config = dict(
    experts_per_token=1,
    lr_router=0.000411,
    optimizer='ademamix',
)
Below are experts of layer 5 (counted from 0) of a mixture-of-experts language model. Rows are named router (the router's row for the expert), gate (a neuron's input weights, with its number), up (a neuron's input weights, with its number) and show model dimensions 0-191. Each number is 128 + 24 x the weight over its row's rms, rounded and kept within 0 to 255. Numbers have three digits each.
Before each expert's rows: a language model's description of what the expert responds to. This comes from a sample of Wikipedia text that the model never trained on.

# expert 4
Description: Middle and first pieces of Western personal surnames and names in cast lists and tables, such as McCle-l-land, F-ol-lett, W-ool-s.
router:151102136177110121117128122109125154130133106118108125118140149164133192105138142173090150147181114099142159111155146113097136130111123137129166166137129129113150125094083168111162153106132106110174131143136162137153124129124149085128083148169121141107114112141101115080148122148113107128124130106129112133120084084113154133116131139147109106109108171107130087125111103100138094090094154145094123125162096090118110146115105142110151166166129173141134125075159174095149126112115175123148140132139109138133129153123126164120110175101165159143107144085144089142131122155129161113
gate0:121127146105173124119142105121132117176121121121118110133137103068109173133173129145146130158169130131137172117121119121136129105145147088138115143145143120111123119178175133113111131130148093156134142140094104114133111124131120066146129123094142171175106144087117111108091157140098110117188142122080129125124126180117128149096126121097141174112158142131187160158112120137150128140094126122136108124090109125121129165136091170110125110135117089129100163122131103127143113163148129162126171141124168098146159118163142091119165112101089110145119169101154154114140127098145085132
up0:140102133146103167121128135145150109127145120117131173111133154151096098093116143137150119142119144132097079118127084108133112122118170144142137116108096155193120122100143101145094150118139121161109114132148122131119163161131126145155116141147077155109137079132086158138160124106085122113087099157149159131141124122136125125150129165149082108067101161140174131117110122079102169142137136095118110140134128170116119124129146143141118136079111126163125114156133169155089097092168160120132105134125104108122162164135115161101142118103166132107159114171126124123126088141162128071
gate1:155133091138082135111167135154147132166086108116111100178075100155137145158091133183110187145153158140141147141142153117126124163084117118125134146124127122106139125128148123089163112128117161111132137141120128108101121097158144162129131164150077138105126127122090139141110149156122130116140132119083115150115129131126105121171152105159122107033129162121107127115115114143120163089140133137152168168129114174129074159126113155140107119167112151105115094124126140123115129135136156129134135119164125126084131121141138054090146145130137116123144134158112118121144146125133090093
up1:158103076107096145114163113159155130146099134153141106152120118116115142158094117161120143126132136128153129133121119101096105153128076161115076164118117096112157112116155115120163092144113153157130123150133135120116121129169121163147114155144096102093135135102123111140103112145140148176095170160096084127121150115138100097166141110159164116059117123143074120159113177119099129101105120132111148131151168148127125112146086174138144099166104125138123081127135125093104095130126137135142113145163124172100147127156101098117124142110111138160150156158119110130109158124183117115
gate2:168136140108128132100119148113132123137159141112131099169086128124121148156123148145104104136105097137112148105149160143110138166101122133133123113146141134137153114128115156107099140119138120095141116182098170145116115130159124082128150090151147141138179103137132082113167149172107127140090115049142136121100133126098114125133097124135109080149104113129105128077109115128113120096137115099134080126101124117082142110158134134130131069151122147072137099098167181138131117148153167103134162149090111111123109143160181140142163115127151146097117092116151092138153090138114126130
up2:162130159106095125146117121110089131145108129113131140118183103146177151212174139160157103114129126115141117090119117144157100124109122142111144115100114140154144118126086130085149115117101131126139102126132122173111134102147106172115130088101146137102115145114114129090108127121112146113137153146134110119119145114140143149113112134179117192132097158183160172097127110155163107173100148105095139096130136131135135112140122110123152109126105122119086114166140131165160117123051152146126163115122144115165126107165137106114126160144103112103131166148167117119160112135098144110
gate3:154116132117114178124143105168128159153127119111180146119148142163181104124114118153117167135150148075109142147108143139113156115181115152098134155150165152116140090119097110139165125114079146100192101150150119158106151114134111132120109134145094157112127103150121131116135133131126101139124098147160089132108142170124095147129163060149116156115127150100170123146138144094096137114105130133145130156175142125179127103128111163077115117179122129117151152150102157124124134119124170144128121142168112114083092154147121088110146119131135094131130111143146121114139128116116177114
up3:137141147105112149143104128110118139148128183138097149101154135136109130106157105114116121105137178086127145130083197133114092135152128138111116138152110104134124136119089121142155103136047066132167103155171109123116142105095120130131119146109109148098142109153131114104107109143103120155113147134172133113131139089126139133089177124098081098134145123120109163153124180151093167132134136122153118123156111081120173134114154175104135120152119130091149173173125124115101132138154151146120100145124153151128154122148079135118135163129119148095121158152136144110145127177125121150
gate4:097141125141103146133100145093130141163117094130099129145147132093114140131143080133150101135149083131170122122097091167128119112150125094129111101115150137148152139105116156137121114131126091157157115139158159158125119141091131111143127149117116142148106209099150089104111136092132148155136133131162110145087162153118179108099151131146150133115155113137098102097099114138106103095097154138096144092094107192131113129172133146130146143145125098145121116112164121138135120090091106194122108121170146162123132105132143085100163159114081132126108151110121161094117137093136132127
up4:091116165124127112108150159137096118161122079155122135151115172077138105111131091113131110142108107176131100155117186116116150141095136155154112137126126103165117143140161114131144131122113089125101160059096073142105101131167128151136130150119152096156123119115090158150075136105135125093142178150151084144093121117128184152100130149143117099152149143136114113118163092165151131140138144154149140090172137134179132113123103135140084150090156140110088125141122114132105145123140100114140118142135125119099124087126139093134112120136130113103131171118129142148138165095149139136
gate5:162122138141140100167137092100172096092138154094116129124172097162144135104111112166117130098135136133124118104145112175139133161151149144134153177102107136098120130144127111172152128123112152127092079147110091093126137128164175098134150134190139127158124120144103139166123135161153114157089167121110132168123113129124146114151145140125182122130140126137168081127117137122149139090093094127130107127139137144130153101099149131121147123137124141118134146124122123099098145128106112127112135185147093114126141147152135191074102110127191086126090118132128100124108112156151178124
up5:141147161128112110103105134154132143154142139130126131102148190117117094120117166143087108140121120120108103132159100120098132125092139121136123096132107149111163102142139150124092128140123141101132114154134183144140136138129110082145120096122135095120169101076148165131142116092130137135128128150127124145124151118095110128150161080082113125111161108097123120133087098077147128125169122077120142134099122098142133151200095127129133131118171137139135150116116141133182121070133097136132159101150158094102111173101111101131169140143074182128109089123128105118159108161129109138
gate6:125148119176106112111132118135116146134179084149112154156091153160121161105199166099112143106148128125077107158123118132143126109155141099149125148092111068152135134132114123108131129133148148133162158106136115121076136113112124147091137186141106136155089144114120130087110149158128146107182128108131119137138085106106128144113107159099128126146149123110128117136148118124123162169160133144089133082131134156145152151137131128135084149079174162135087095086133121130152167136114144125118162125116098123111140118132114126081112114132087118100105155089147176145101116123129157111
up6:117160148089162129143132130136091119148135138116129116123161092132085124131120139166135106137123127125126171100113181139152170128144110116119158130121109136110134126121144149141142168132098065117150115161136123087172128151102088073175152106163159084108144106161171149133150107097136124132087158128151114157138136123141132122137165092193117180104130126092165148151093123174129122089138147136111126166121113110154144141133103151117142112138109122089101147140134116125117091121134128171122115121111124117146095125109136108148113133187092156168092130158139142130157177147121115124
gate7:106100134147141100130093145129133155126136130137169123129136114106105108138126117178162111123128144134125109151136080150086138107108105094148104140137131146127117127124098162156148104122120104189173147084136180122116129127140134057122139095122159101111097113139171142131128147143095127142131182122133102136150094107136182103152169108173187093129109150157128116109091135124147131096160151105123128155129115115096122176145145110163107143144130135130092175090109090132146096146110154114104075099154136152144161117134132099100121130147115146119141129151099115115097166127123132087
up7:103149075075135138151106127129132104129149119094124142125106134126101110114125131108113121119125157129140124127116143104124160100137129092124148113127120119156077140121158130163139161141117155153099163149115117106165138159143143155125091166142111142139096153144139131116104124132144140084119116123145111110116141145128109135101080162102119123182138158084176137127141114146128152058097130097136141107119111142153135095155089134104159123126105143187102074142053117124080114141150143125186140162177149155161145114158096127145136089126167095131123129160125123148130116174123115128